config.yaml
num_hidden_layers: 10
hidden_size: 256
n_experts: 12
experts_per_token: 2
d_expert: 96
d_shared_expert: 192
hidden_act: "swiglu"
moe_layers: [1, 3, 5, 7, 9]
router_score: "sigmoid"
normalize_top_k: true
routed_scale: 1.5
balance_loss: 0.000132
balance_bias: true
router_logit_norm: 2.0
shared_expert_gate: true
init_std_router: 0.0211
lr_router: 0.000806
num_attention_heads: 8
num_key_value_heads: 4
head_dim: 64
vocab_size: 2092
norm: "rmsnorm"
norm_place: "pre"
norm_eps: 1e-05
positions: "rope"
rope_theta: 10000.0
rope_fraction: 0.75
qk_norm: false
attn_scale: 0.125
tie_word_embeddings: false
parallel_block: false
init: "trunc"
init_std_qkv: 0.0363
init_std_o: 0.0
init_std_up: 0.0363
init_std_down: 0.0
optimizer: "soap_variant"
learning_rate: 0.00437
beta1: 0.95
beta2: 0.99
weight_decay: 0.0
lr_head: 0.00607
max_grad_norm: 2.0
warmup_steps: 200
schedule: "wsd"
decay_fraction: 0.908
decay_shape: "sqrt"
final_lr_fraction: 0.0
batch_tokens: 131072
max_seq_len: 256
doc_mask: false
train_tokens: 511900000
max_steps: 3906
dataset: "wikipedia_en"
Below are experts of layer 5 (counted from 0) of a mixture-of-experts language model. Rows are named router (the router's row for the expert), down (a neuron's output weights, with its number) and show model dimensions 0-255. Each number is 128 + 32 x the weight over its row's rms, rounded and kept within 0 to 255. Numbers have three digits each.
Before each expert's rows: "comes before" lists some tokens at least twice as common just after its tokens as in all text. This comes from a sample of Wikipedia text that the model never trained on. Tokens count by the router's weight.

# expert 9
comes before: " |", "5", "2", "3", "8", "6"
router:073084138109120150178145124141107164186187166120152151133158143151132079150166130165113151121165123123112048102175156146195159111183139084116116136149132082115160114108122109159146080190141108152143172143115104129114168078139121121131169150139115100101057121167116156079210135173132122143144102100115119115120143183104135110184204074124096173149084177176082137096084088104102080105144095142186136129085105109092133142030104144114162131079129129136149136080087107155091108135180142088106116126133094094102177114118141133153119160136151085068150184119099112158159124094077126115120123192166124177145100125130178145056060116200123178188189172127103127110131151138112110127149182117091113135101155170115156098115106126123129128119089132077176135098141120167151133123057104
down27:135120102096142091157114150084105146130090105084117095161186147117162056169082167181110125136180105135130195148157156118172122146175176098072149131126128143172169101158100142079115102136111103142125097150105155123059070154154108137146123124113133133105185156092080164124166135069167127191184078152121061171152116206129127106159165059139114157085130181125136084153164107126135161149156135106066111163144156110170115123121139116142115162092162133157104092140119118150144146147131143112190080170063179122055105088120127135183100111133120107159114099123147177139108111084114110143136115113129159115178119135158157091089162135099183170174117172127128138109101111102054121161153141135156159166124056141150086170109074111099113091125143066080130185169095129068138102074077111
down28:086114129145125154164113137115162111081114135139133136169135128046088099136175125174161162165128183097153176170091118118123155104214059148095134149188139161137100145096092115140123131135177182149184104156114112072121133159185128084081121167112126103094148125119105104125126141119143105089078146092091128129105105141077081150153142130091098128130184108168136144141187138120125080094141186126108111089118150162056126147144105162132185210115081113115196199092101165135162111048172122077151101114122163072163117108134144205131131148133137172140138190162102182083110104150177115133131117091163160092152120163185104099077179128111091112106148150159142142125140150163125140114132125088139135121150172128060093118084147179153091098173187152175151157089149156077101119141139146
down29:187136113131180136159144124144111123171081187104086130171183190142078115152100097127159092094172112165119174140143124121131156134177097120121153223129113068080100137088137169142117176100109147129152217118091103103125209136119139169119092133149151123175121144145108112094118155180155102158107091118128098136120148169118093169141149126141100064145126162124090132122121146092130066106161118101162148092174135072035149088091188159112130114103110190068138146167148161095087112135138162086096103150131126124107084112112097146093160123108152115106172140135151097148133127113054135092090054063103191121122168156123128088123176136127088095078179111159136123147155153156116165068130091122100170114132145159150143103112120151121101151119097134185196131121144084150110224102103125
down30:134128132102047157176170128134103114114065130191110137151127170170106146094205099124145139197152148136083087063117114086115112116132160106125078143144142121151134110050160095147109128098135090103140126118094093124113120142164172125159142163072120145160131078158093106134117141147149142103129090096083137140139100125141167107158131155141109132111142101159119170056067093143093179070198109133077144150127182142122141163111116138104138116145170094070129154177129092163084096157153163170160099150143172158118116135124113082160159194136163145149101153203123042046190078159109160134137174112187135169178126132154083177169141158113170148145084084103094121119134153104091117160079132149132151124104121139064126080157129100164146105143110155130148133087085137176092085132053106
down31:068149177137160178115140121116080162139112137064084113188121112117141126106134083126114093126107093091158111086066092174129139130138144113159113202159131124162132152110065154113133167113091103101096120170117132155191194087161167111168084111071127150167183096171105139108145144075161152148120113132112155107134068135112141129122103132087142168160108199131107075106129135168134078114162123110111155146113112118132122187119086119157162146126140140104137107113112183130146151154131125102052204094143101118110080099118111107135122107115149175107168148185147176111151164172103111087116109154148170127089048174082126097084126113128141072091123216116107119107094140142153189194156121083143093123135083121079105075088092135154176120151143174088102163184208081142114138189120124
down32:113150116207154164116101144148145166119087103157061110117154083141145132076110086124141158146066167117199069153084152131164110123189169143140121138091136127135095107193136150123201086156092112111039143112102075127111111073153112105114111146185153192099074160131152130143145103173149111209161182091125154134092126195130122096139147113109135076125146146128067171078124102108119156189147123085131137146087149109117094124123127106119138098168130078167187176116164152116133122123128157101164185198130121102180108062123076157158087114077150151109057149147133148173088178133120123096139195087122115125118185121103140130110139115116103128057152078160190124088078128162130101125066151108146119126135101143143106137166143140156164108143173101171118137156166098111094127129130164
down33:179106098108083114165183139113141107168088139109177103093079121100102147131090067106118147163182139142159110186113107121105148147065129139093096152163086127172091125126123129164149150053135201130134111171068170116114147134117120078099105147148229129157121140122138077138115114080147123159158119139133157131117117086115081099099066169141186129126096121160202162128177125156193120127151109181141231104124073158107160110144127133096133151143138154135108214155152119117185149135145126049144154127142128097129149110108165133101105132116075083143109045155140145081169152198171131103155121092102142074137109162135128081097138135145181101117093057141149135150105146134119162098143112139152149190102169135174095123147165077109109136154140099161106081110102137147123148096068169
down34:187141089113125114156110123150112159148092125075121106128114088107112123081157198052107159174163127114136127143115126118134131130118169113109126136103170090175146110183049119157183154121178131135128087125073169099153154187136066129147098163150126111111096121107178128188111136146095157148149108104123128145151133098146135145112178068124179171022149151184161093202126071151126170129118157139126125177090103117103163135126158112110154057089132145109142148152138149143103106131171111159166174123095172141093195152087113122078150113137108118135060109129221173202139139117151096154120153163137114166160138198134157134082122165108171103150085173163190130196128175095134129102155100187095085143072164118106125103126126147138105098176170146120105093131173140171131143112148107
down35:102087098149154104118119133140120159117069165126142150149175177150192108147147083156095124180153091117127092138129123160055067060111085104110117166132164122075086099090130102114089125101140149149158083113148143219121131137121121106143141176126111126091109120138107137166118202118146079110125125115195119113128103116069150110146156157093164134143070109127141152054146144132062122172103094143134126146109075191168147132140168115167104103087141109150129102138136094144165101220198149139165151129161130090140114141105139131082110092183131096155042157139126113116100076165160060149208146139137155139117114152139110140110102115049144193106146070165112127137114096145144154150150158072119155117163143199141161116145165061159168126147111179156162162138135126117067128097143069
down36:164137116182125111140128138145175124181108108167116144127145172114131106149141049126141138176105169117080113117145098181145105166123199126144161115153152092167145104102178117081117182160154115071123179068159115145084107114143086110142127127106127104157136115097121096118209088175141125100118122211133090136121074154141140203139181131106109128161144118126109182133190164114112083162133102173159116131203103169124065168171091130145132109125113183148142146093147100131121108069089147130113143051097092147121088179139109131128135147073139112168096202106106204081105137119118082083181107119179192095131112139143114119166131120084145136057138107138060219162111115092177117156125126156124111139059125121142115191139132132115174148102085127128162159095135085098140124126098140
down37:115095172154122136202144147108134142153119163132124126143145110160088134102088174145121083128121090161152151126151132129123098137118136101192123139134118090144126140083117090115147076108089178164152114142087141096125206118078063081055101129099134064168144118118121103151136133086148157114123089128166119134096137185109130120136125181105121137174101093174134109182139104184114093136166130060101194080129121157142150167151138105099124134075174160175175105151148150132158122041099141132160192081137142105026152137114077132109164131189090141144185177134143094173067069094134134159106166124107185126124120083101123148141191166119107099085129053159139117109119159119150195117083130156159192136119151132169135135113129110157090132196127166110128107134111136134105076089131046
down38:107167137127131142074162063119167117118112114095200141097130186146141143141172127144113100169084084125177123116120112152150088103115087172114164181109131113111108140138158157122121192087094173159176107117130173055149137074106069159101074129136099148117090132155097133114059132115100146069132106089134179212156156113174133171184165103148118127198180091203085153058127151151128129191097125141168102131098117167117148203127112144105162101138157115147108139103164137126146158139166105132133122162113108108115118181137166140087144161131092108157150167089109162180115181143124106104196100101188122139139106151078140188149118118109118061134118187129065158086112135131131151176128145104119120161109161096098094127089142146211143129064084074135124161159126139087158129100154142
down39:111113122164128129108156141087144102096122152119082148163139066109123123065119159081099118132186187105133124156147127100101087130096186074133158159116106183139085129082081159096147115132133152084163113085086140102124117127045175128135160165096138160169113129163145133192147090082111096112122173130090123156126129082085089126121144170132115194161123089094157123102112131114167155142090072140151142157175124113117136164133151113127119193113111166088087172093161167155157117079124152172101136066111168112108082181156121123096154185148062047146128107147131090107137127138156075129077135156105121155119143123138098128107128142119130131197151120174138147100120059120114126100058128193129140082130130060088112140090160097132035069115183104178158094160117106200131185170162114
down40:118187095137116131113100147132141125077078161148107154126137125172138072129134130116153088109151107149125106099133182173127099159157140090182150134093128126118106129179188158097094129143151136162095132063070097158158094083124119101110145172207089132132108147169137120179118179170118172122097086130166134087155169107114074140159116109072099157067088131107141159134129090089104128197186148102112110086099127080124160084084167098060143098165131110109132073111118138143156112173114105100130032065078104126126103095099114146144171124126197087162093093129118106173096115119084125107104145120109158162086143164157127084121103109141139176168122143085098131104174110068101109149098148123068117076116132186157107079138127148172178070062135055128137141043112120105125140168152137
down41:104147163101094161063164119160133144174134120182172117116135123153081180125096105119134136094144085151101152102203152138099120110177113155082096169159106169111160154141159122147094061143097174116136216112156098061128138155094086063153138159094094081139135111100122128156104140137156145126110118234203145215161135146123090134100129136134104113109092127119114115152113048156117161109149183129089155140151141167126216184134113125095187100133159143145164124119094156160072114103124101148130155136053145135153115091139094131123136111088049092146110161086072146136110126112143138180097127132135114084138080135094125108155092119172079131147123066100173059095060089079076174138101127127148125142124136075125133096152107150161163132119122158148085137147099127070124167132129143
down42:124139123128094139118113115124178117185123181110171118132091132125077100133154070128142160139147121122058068143175101136131140119174147121087098142197117163177140195132114137145078181162071117133097069108090188169087132102098101137167088129094147126123106117165151146136075123098168099125131101137140114096051190099154149165187152150150171093143063174147164174100130095142130103036135148159088103086070114153139068101090095103101063122145112124152134153132081169148173086154083124094145114102137125138110149143150166094111147150079144167083112093086214137121175122147128150155124143144115128123112129115084103074147074118108095143119112090176126104151175084098135128101182103137110136172154106139134138115130117104173104112131181084039052107133067162113126092145112106
down43:148071163105117095102126072145124089115193171111142117115110146149159143120105104151072197108109133159139125157157101163168124092131057181135146102115075155153131124144065160170072175104160115088073145075112076130064151132140131122073166148094172111143085163147097144180151117107142119128146077119149110116109118085125095117156124111110083162097098067116119083100218129110124131125105113167057088146154127120126076094167160116081091083138186122117181178124120202156102078146148134183110153106114122107120167129115128112134104176116125162137162184172087093174193118156156130165174152111098076207100130085172149154156182103079166135178146096092122115152121126145168139161130145138105127153126195130086162119070111082156140145103101176150098130106125157168124127168147145

# expert 8
comes before: " |", " ", "|", " 0", ";", " 1"
router:142171101114107096149125120171076060118093125206178083167168226083084115149167102137133098149159139103145176104055145170107166137112176170140115122145166103069148160144142173158164086104124158178070117140177063140112169161078118143083078120141108077175120126140102145082170105104098105143145146182125138163105103126157175099113080161137148094147117113116104128121120147159119044108118100179124132149127056164125130159144128120120126146141165135111131191166160109181116164140139125088108148128083132192175112071082141121149098168073150160128144093175107093147186104152123173165132133111133112147146096099147134109104140129153152081123128119174137158113166158099167092131118106135146057108134176098103104154189089155084125140112097184082133068142154117137168088143063111
down9:091085059093156092115154161164154135060143087097165058112175127129071109091188141161154127124124104133142138090108123148143185147077139120080155124106113159088071134134109132120097166141140144126189122128080176182078141137121137078184182103171155188102111094131122164103147088144160184085132135175140135128152117079125150138131127139155096143148153068117102075158120099154131138193087208119164139100171120127180129165118159135117175152133105175131120177149079143101171126135087149164154166086134079177156131131176168136132200153123102080071108114133070124150114086161124148170149097173115134121134123128134077106095125193186117113149127146104147100113107137123092134093124087104115153175105116085137123118070115085123048144201135118134202161114136172147068101102111112
down10:074146140105127178116095127049171155095100216093203125114101119159144172037079192119180092154132149076105093102143155133119121076106128114108126126189080120158090126165148102161131135123130101128181062141132152151139098113123149105127124193081152149097088119132141106127204148157086120141147132130113127117125120093125141108103159128106128130157101085176114115145094119168089103101100136094108183107164116155093156116120076136075088119107072079106172114129138146145075144101148105162090123100113165120109156154180189145112133122127143125135140150142105125147125099093093108115162072115097124139188120135158145182120090077140093079158120172152112122184139183063053163172079107156108127140116202155030103139142117144114113172134097108051128162169152091128132153153077143
down11:117095098182105106155155137165086117161093134134076135150102212129158161177133148097053110151149104135169158150096192148112172093106115109138104162117156153115180157096151178129047147142130143233169121085115159116131175155045154156192138128064085109158142145168106146118078136139119146122182163112129133171129167124147153122090122125087099102154121115107150107111113106178127127170086115150176137104089098138208145130130116154117144152118158104151093129053138089129126188162126063146128155073137142139165143099144135149112158136119154131118148122108150146108104068086109106102081094138087114169106161163135128144164053146095097108145115099137098072109125160101102106039124116076185104102144118092185080147161134148153095128166086143153123122076115111198138143131192091
down12:159125152109126097195078121114113093118139103177108103062134167106112130066105172127093155144183123087140100116123109129151115078170141096150129129107141104149106183095142132119143176132145100180143125126137119062124164113171113152111130139168175146152142119178151134138152121168094127101133124076078120122146122092123166167188123120108129121140113151090178088100071150131173156175147148099099154100089175156101148111169170146087137129145129137075138129130100160140146130207189147123055090151113138091067110116085135136156159178111083069120123097146106137163111128192120108112079119119149083176120109135080137178172194055146169059177123182137128137067128165173124088158119058050126186098138146118128196081134067146153131099129108114181121169111138121044174130135137127
down13:085133136151163158161121225174146160159054128133134177110110098117174121141117083127120125142108102136172179156119140095132049205086101108164104099126081138114129129115111122114135091151126107146093112159081144202146115097148155126115115143135140116168086081149164166102121079140103114126132097085128143117185088087160175194114160091115100122076104136158078136136122157183145188118103058146126097148147097163176106121066125108083138123178134085130123145205127124145144127120111180127055127126157099117128112144189089109093097130151157106155103112171123119197171115105160091124135111159182100120152117078080124094191149110145147137125106145115155132141102167045139164109096120116173083102197134170162138166111080154180066160100103089136150091184151072166115138092143140
down14:195188134167148124151091108116105148125152084116124120069119144119064118151084175119137115118182135093134152169184188128097140136141126065160139083130116198080172149110123145127094056073112137116128069091163103135080135131130165203092134194151091085157077126089088139144120200080049092138154179151175151207113139168105149109177118152092159079156134111137111106140108130128117134096140148162153124112174151134144163095118166149136128156139121115117144186126117124154098131151090090153113167150073113173114144042100095143167114133152153143077097093118097120106118072094124132149074146088163097149093165143150114129110131172106095148138169206103093070121117180066191116135081091157146112120102146158099111159127160123134134124165155124155093167141106169149089131175091104
down15:136099133110050127088112106106110169093138099087090141092076156134151139168154133132140143146159134122150131108115133072196148124141079122132081104137104117157112130123141094093115158141165153120088137150128167103037099173176136129163150199143067110159104135064127162125148118060069168109129147127112157101153107145137080126110174138160101130129104156116142111125116092089123107145096087192058181143116095128094175136120136121173127135143080198122155143104100122112105099107179121107094082128129160135128120193135109114165132182188112125072176068090139150090112178172174100123066096135074159122150214113101189128184045184091095120150195104102152149134155136111124160091153140141117131147140141129105155082156134105080138122158057107105127166098115105170073126126190156
down16:185099138114139128123158168164133080152129126150121082130064148086079086153093104149173160203114164125072098183050123089066099104131080142140134173178117150133176146109068139136110127117094157094118076103110051155074128200081095175103075107135144140173193129113118093129152112141172123133120116137085154164119076080101140118146046177190120174147191168092140100096132140114136128155097123147099152141108163171153134088186077161111040140143137131112095154139155094114156139137099153192089160151135076120110183132067148147095093105178136176166143097104124158098157095094115144184108122151060147119158146115137095152099099079058106119161167157161094135123146075141115134097142157111113170147128159120095154105099118146144120110154138094127119103146143147167129126143154117
down17:134134136072171076089131173082100089148120122134129137099147119141099087127140128044068126193115119115143079141189086177139149146126179059115157123107141129129191125143166155116121111162143135121131124063142128143124084154095102081140142139133161140116210146068098133175132200117117123158092101134191150098047162150107172128091090072160107136097151110070147104112147104189120129147169124154090151181115079139087154131135189184132166134112132212121128140155151113142111144089163162120119110102174106104126181172111133168154099158123117157093127100044136172175150169167084159127184065066130166157147117064100125106116127121154131131131110108107112109163146190136157156140127067080174105091102168093084095119119137150113122096174099134123125136204094134127128120128113101
down18:147152134151168118137151095153120164108084186135112133129074073147142111115164118192182139109111104162138165144105180081063099131160104116145229169114124118126176135110091083131126117068159129167185085153130082110121135132111089165158125135132087103113101097113145090166107146086177068100087126099086134126134167124109126129059142129090055057172145150092099176162079110177170087123174060143134153097120104103118167150178191107119065108182131162119123170167152159153161096156113144108084131146092121167129080141118100203102144067121119144073158111101107109113111146148118132163146148178144132091169096134145130104161175114121133070175123176139181066075153159129137107079108131132144099122134149113123169098058114171131102157164104092126126146121134119097172081181123117
down19:138085143134110125081131110058115128123121145123107153117102113175088154082157174118137141119106183131109144132133154097130068154130157138112107179133157144099208108116114117101128203104086106150108142100085132155119158078141125132099145142139152184121114088046137125245167085151103175095095109084155154064129114112078113161161087104127128099100136177181145132162123186124186101137080113129099097103096145172170145102132079082065089131109089119097118085162156119145169099103080141118115106144087152149111096179093157111176190145095182151155145123128150096146131121096094098070106074159115127191086093144154147171136140132110170119123089177112123162073051111160157147137106131107178123150121139122148136118173108110116089125123083067109096102140180156136077156156081053
down20:176077110114097173103139149117115149115154135084145104102183138139101104155071131120101152158128095126122130140163167092154144108138124138116086135136076181107111158155137119109125110062130122112106121148185100114198125142107175124093111169115152152104119145138093110049148166155157187127139156092081102167106129176135076113133171104145134124087118118137201157146167143092096113085097108096102090102172168114159155108136154081081154157085128093168129176118117149190180121142104125134120131100097143127143133162132099090075161153089143128112137107124118130086116112188151128079132102121216106122142122140187169143150156086147203055197073151184171115201086087171174146079080083131153165135074065130105150210195096117169109144096129164110103147178136161139124113131172144
down21:136038147097065057135080059086166144055109134132114153174156110111068121109153164068155093149121136149186154155103170103128121156139127171146210146100123086168092118155125140118147137148133105149128065110098192148116089092128147140101136174135134148167069147130068111157133103146097129158186064105100104066163075108180106143131131166112086119112118139138117069079110142084109136169136089084141136160129125161160149112164128074165134128122145066142155162148165131073136083141119111163108149092176104130162123188092129136116116074091145111137099084185123114097123181107071189084153110134189083094100171128150139148094126120133116102105134116083087105075086139169103138132112144093170118144094111169079138128159121101095124147130133054119081115155074114152069143115108138
down22:163176090172106145082048137128111175143175173085176117149097160117156094079093139144096133114142178155154168141219172117112121108122203139130101075105073116159082083150155108137153102121167117136115104163170107091092140126122148175078106161149091152055145131160116061110134088142130141172087099109166098138176120147133193089085178129110106114128074115150162122145121160102125092133196153107164153152120116151086122082115148128132144168117167124161069132160120113149165107150199138106143077118106121129145193071102080109104136103104167108125081192138158114156116179083123182138110145093052124104108074094179156143173104154108110144135126120141155156119160145125104130150113050141081161143130104217133143120107142101136140092154185073153154179109148130134105122139085123
down23:094112115125125096089123199115144087118123119127140037123137123103100093080074101105067159108144104131064162106152132134117146166127172101177113162120156145156141159180207112154141152152129130153173163115104169196129133149132123105142077115127043065114193161123157190165072114153130154105118185103105159153126109074112153156176100146157128145107087117102149130082144133139072145138108192170138125151119105117104165109038149142137152131131097138084151121117111118037165138072145117086144099072146145140140163158096093137150131114127149112146080133139169113158084115186180105079180121100162078163131160048146120098100124147167159153106105175114113138170139119106089076122181175114119078133056132109141159117134096162128114184055163152132161139145131172089113126117122139
down24:112161141113087119138056098125171121108140094153150111168119172115122200137095125129102155126115139079083087192120146117119184136127186098211140151111047159139155096133161112143136116113100138117137113113116123107149161185128125094148129074183059092161134168143136155122036097171078130152128150123124164093147135133104164135114152110109130131143093084161161102151081195135103086100142143093114097158106103133111131090139157146086126179133139125127151164167196144191159115146124155117090143112132072094146167168144130162096149132127145096099144074121150139156162116097145086091097092111129178114120110124153171112148106197195150120227067079130081143129156100217160140138116231122138122111093091126173152105115148138193180114156107090138146098151091155128176156161133113
down25:152156108085126118065146064120112150142093166111084119088120137124111130113102160103162121081118090123148152146161143071092138135150177123153100075079127114129142115143150145106105120133140113066128163164135072161119088174157124070190138114116126177069129184108149138150084104136124057108181104107142135137149156198150099129144124140154173186081104102050119108155136097103145223202133156149188087100089099097161145116150131124152085104135162125122071121131053118123117102126100153149078121115075113092125099114141183141138140078133158121129131150110141152088121071147177082126143154182155114175140092119120090135112141127131083160087159190126164113036156105166163127131112083145119189181123184176149132075108160149129121173109118074174156141200102104139117124101101080

# expert 2
comes before: "|", "-", "\n", "==", "The", "==="
router:131165092078218202112097141107187099111162159144059131123095097145157140079109099110106130121111088109114152116114139107125139118114121145112145113161098166129123148124170143118112182109096064178112124120076063159170127107148099093133131088095131141105083120130152106125121094139114154127123166162134159116184174143166152179165135145176161124135124124176174085150171147113142121140126181109057122071145123081207084142098109114164093107155119168133154127158102155116132110179135088149137123092160155103073122195166176088101085156086181124118207138077114144193195117106128094093157182090129093104151123140133141092078143117114124181146097112196081092100061128049092087070158155165120156131131098134095151146137122107134151149128101152130108134173136139145149155086212103
down9:150118185142195114115075156092191144125069147139106182141071163127166100077135101141106171107141164194206129075120149142152146179185097133113129098185155145085139111066104108144089103157116148063160182128145057147114156135129126143165103111161149083095159114147121179169162082146084124121099130147082154107135107163088083144118175103124074124059120190120164124122117148109105132115175139163073148183082161078158094118159165088096099108104149156124081120146137126123117122100198144108153107107162115165122150149113111145142122145100127171142139190107115138099130076141158150112156118147135207110136059081089090111129163168070105154139127065107103092122212166174138136163137195146132130110151155175145109096069098151120140087153174134147144149131099103110097149140118150
down10:126095096091124222117078114096110144113121163124183158133154080079158121089156110186115157110115126155163165132083097124098106149179139130141091162167146160103159090140181119202166060089144124115125152154077083159130112144117160124113121118109112147097086127136088113080146118152119118124103176159083116118153104126135129086080058105101097177131138127135154100123086130132150138086169161165149152126127076116085120129079121101147115087170154130145124128129121080087144117152103132152129196147171069102105074082180054224063142122177073074157136138131111142110044122092162136162097123139089150133146133202152130162121158152154145140119084188173134150111129124148135136130108165134160151143112164114165136096140144152140122070150162082152082110114063159219144134158069169
down11:147086124154107097118179095045147114129143089228103096143157097110081190196120152133120126130152121154112131150104101131099107181158159173153109087123177084105092128101156187129152152103097124110131127175220144145094115199154100135111155160103154202170156188169144115033065103133154124106163108195086134127121143121104100139097125122115145116106087184087125150102136074096129124136090150126121112179084066146188153111078136106161142105128120152137098178198136104149173156165129155065153101126106105094093094174097148190152154124131135153148139114086187129130131098122162128127100085163112112097140120171179141130151172103145115115157168107152126114140135135160109124125125069161083164132114155123117159176069122174124163131119064129135121122133082130124110191121144194
down12:116107122146125124112147114085084087147138157078116133115179121061073140152118079100143204111160125093067147127083140106146133137126142095145135139108074088108154126164122149112031138139138162128122057126102142092094098156174179146122146094086117113139142150157101192132160127138126109111081083120078150151143157096122129176144122170148125071125122122076128048139074166094112125116156175142053155158114125182100143154094179172165103160107117150160055113128118119166104125104134177151165143089145154192167131137126109115049153184151174125141113093192071120138150131130103062059112142158123188139159117151098122161146174130101114079109130037135128113114129106161113147086121101159077182105119121144107160149100145148103161141136145113092161193107144091112147218095129133
down13:172111121159106162112083123111152137121162113142139208132106098110158106156124090166099149132120128117214139072150112097101129155124138145150153115123205106146176097087081161096131121066170121084189156069114140110100104116139054177171183117133125144169093126163149097151075153217151200170086179132083063135145115194142099143113097101103135094133131125073152113108121110151093129114178059124213187151115172134099112127164117172146132082105193143128096147181133121131118157124140072163131132113144119158164119099142100130127100158129128111091139066185143138149091167145135084166153116085152095144108099114116111151161101133122084075149102167126167117138093143163139084129087153156126179121137051110168165113113070120092105118137123104082161120042142147115144152142153158
down14:126128217100156103110106079118128186061175101142104140144152136126097111186132140122073096177091110066183139117107167161150157142133112120150084144184128123062144086085140182134096168127112131119139115087077128157111147082163185133094083174118145114196153167134166129104128113077071150106164086125065065125108146107139119148120166197154162103185133064126080133144108091128174103155052147134055138106118139167134120128133155121116242088106119165108100154159096136100175102154173129118154182151166143152111165124123140148198103085146113148147096107137111159088175129203137147113111065136139141090195144112102083141140117180136159151112150166105095135116091137118148105111109077163075137139179124152124145090130090121151132142080132157139145110117132131131105105075108120
down15:085127113073129183123183130039137121150128113092140127109144156090115173123170194138061148129115138110110108121118123184127092131098125207105111101069138106143118138135106101069095100133146139104102183116199131151104121154158101143121119138111186090086122136146110180114123117113097087106096165125128135142175110165078104082108115096154123127128065176147142112149113066098162126083100066134072129196117093166069147147108119161125089115076102159077092151142104107128084131094139161182122175140102123082164143186124113085187105122171137156109048075115041096168147092099105137129131151163151174142082142137128130155130111132209211109126115123143122137107152134049171120111142126144133123105133167110129154101136084104121086139144084123181103170172081130129156058144120086
down16:085150121175105130098157039143046131101119147086128141118136140092122100163113133108132125183129127108160084175127079163131228173105088104097175159147132088107119074094098143173120099112127150142107124131166127160147152134095143144150136135130094135141170124099081127058141108128133168119178114118177156158104099200091083096118179112131075150137078076132180067137170050161181124188110064156085150169093124127199163112136176081102136143143113132125192129121193137106148085141139107070153099130177169190130116133109154125082104112111124104110175105138144105149143145105100186154134137149173031136142100119104202129173105065131120132129096109125121151176091148113102122122153119189119114095116137080097161166082140102094116125108104122105117151159099127133106181111151127
down17:093122094094139142137102140102169112145155114141145130112160130180101149087186089121059185176172118103135137095107113210154136141180138104088171111108133158090127188122107147151099106118154152101111213125166074099151159148092089175092115097122178136150128130103114066073057119169066106089090074152089142119154138143093141120084170081148147129158110133147166152129112081153126141155184152103093128117149167180105129087176120124156129144173176094148155120056084044097151144126165130111116177137181150065188102118104123111126148150102135162172085141119128131119089135127112140106110136155115104152141074073105194209120165140106086111178192102100122113084127174112141136150119147159177147120118091130100066156148117162143097146194185143136101140129110115070116126124130079
down18:101222120040124171114158166120143112092180116144064092140177147125141127127142100179119158138087093183120178103128111153124123139100110138138125116162102152088062107141164118133135120060086196074102134150134044150156120107141109126094143147121089124164133068170141134174139152116075091099084152177103103142147129172113136112112099089095130185154152171207152125169077140111117114124131114091069147121085131164076081134124132083156129108119145193154140129146116145127148124130161164140089169140064109126186166106181133145130097109135088164133122033131165129156167181149152159193132178099113122116158085107139099151105082095123187179113120159101169137098119143191144069141178109150192135101142161142143187146129140110145138142151102096129075110135099115121169128177134088
down19:116112138168151094112149110075170150134110162123110147128134159166116182089077120135185156074088118144111110188118144118117154132156094147122122127065130126128135077188132142166140111120170124111139117109137090136163187097094094058065143168158136122135140115118185095139125177145094108110186172181131098181147085103135195179144101170070093077187133178146095144186147099157174134126121150131118093140176141155127106182157114164087196165159134102110139160080157196117138083124145127200088084132099095124160081082162165168100128128067098103150176127167120134170206138132131183168108093084161092122113134182139070130165149098122095140118157120157154142151103171154172166112077126106177098159124127069134102141133121142129163080080146113143162110132168131098165092178122165
down20:119118126105105082084110160121119115083141114119084098192120134120135166141106171132085138093106112085194166145152132153200158142126081088145115138145138117121144097121123174080153131071115099125190138110054116158114114133195151141114096097108051124210176138110178151076100081054103117125124089129164151126113096081170154167154135197192125073119161119155153148117133091117138089151046105096153159159163094158152127146097077180083113048098151103146097116166122124153164096115119152149099159154121108140108127169133054141188082150107093136087113130136073096133072175080147123139145146077107116129053088161102139153202101160120119142175121141086127173166104112082108152165142133112132158126136076131115113151086116103107133174097143155151140125184151124119122100104180143
down21:101132185096118124136131128216131104138161146085164170196136142106078114180075086168126156106156127094111139102085165142059148164113119103123126186132178093144054125139100114156073127159079159110122179107101148140107068081123133138104146149116096182140181088164111101094104103122120154132166147109179144146153095129094129086114194122139132098102130101146084104149130066094162109135135127106086120149127111170127164102124109135149103149088115185129119201152141067157176136129130182126150156109132155054112101177156135150129160078171172089120174133080110110132090066105143108130192148127157112134123126028174115074105138165116127088110129193168137149165086138132097108085190127143115125083115175143105136134116148148130094144147157117076168096128121138041105072188116103
down22:140087159145129187170116087076145046097149146113145116115109136164074159170092092104144119078201115144129135131124201124060147169164118117106186108122137163111127083153097125153138132164193128103089167134131118206095137107116237136132147164114146159140093118115131111137098123036107134100139147106097128117174130062147109140103055139169124149163093111083110129127078140110103134134125123164130156117083199097095148143143192137161133080118114104127148134127154096171167168163187086068132109157121086100191154125133171134133054100162159109102158118077135090114172126151117175153129124121206080116105109142143072142078110103146173092145167200140092086157132161124147161122142123089131082140141122190139156158131120129084126161125096133122114160120073162135145121176155132
down23:138046203113178096139140125173167114087126123033112152142172093098110117156091153094186166173100156150187175122108138088164151176128092146109088179118117109123135172144130160126127090060148120131174116114128149162189089121098088120157084154130129136143122129197102103154096181098101157116088112171112178083102150127108087081138105139197196122117115146119157144108034121127121115184141070193092134113166124106115113066153156092175122096171124112180112126163145075147139210124131149114114165153101085130130149140136113106076101104098124102109114126182146118127146110119184159126152125139138143131130120116149113101093145095104160118140110095171067141105109099096104134104090091057080091161160143150153088121146127109170185121100195123150115209146132107101113131084108103
down24:102152148124096111128115155076087134185143084103162150117143137107090125121134109147090136131103098116143122125097093138087054097098170125125126131126164151150139170046106151160136115122061161116075094131116097135099062158117121113152112054104126106141124121132118149168115096080152120139127090130083100130099201106178097118178142121128146147174148141126186160122182115032149150115092072158173143129108179163124134202189092087106137085107133120159122157148179114146125177109126108122134155131124189091140131100146079102042120148087152131125155157079082151167127098178105055066159162175102130176136147121142132207133116114126149133173154147103117168128151107132123091142161190096158116163107118035133085132147085153152163143168157150220148138187157156164116138144150121
down25:133145159216128171131186151110094127163094104091124136210155130102140164146066101151142128178128093111133118179108116130104171140160116128124121083197157116157086163134115144103178105162116127174101114123126115119116096115083154075140139098129137133124107122102161090119134104140057132139136138110114138116140088125114210113117186160137106106046175117148110119168186154130136113073067229149089118162169182156169144129133114116101188059173102126157080130142123147147118135121081147108132114119102112093207193206154127133079127119192112111100125082152098163112134158151076113122109112146216096098107091093109168137192132083086102111104140099177117124139146076131104131118139084127127095137126147134138144180081127141147170209170113182128144127127113125154106084171110103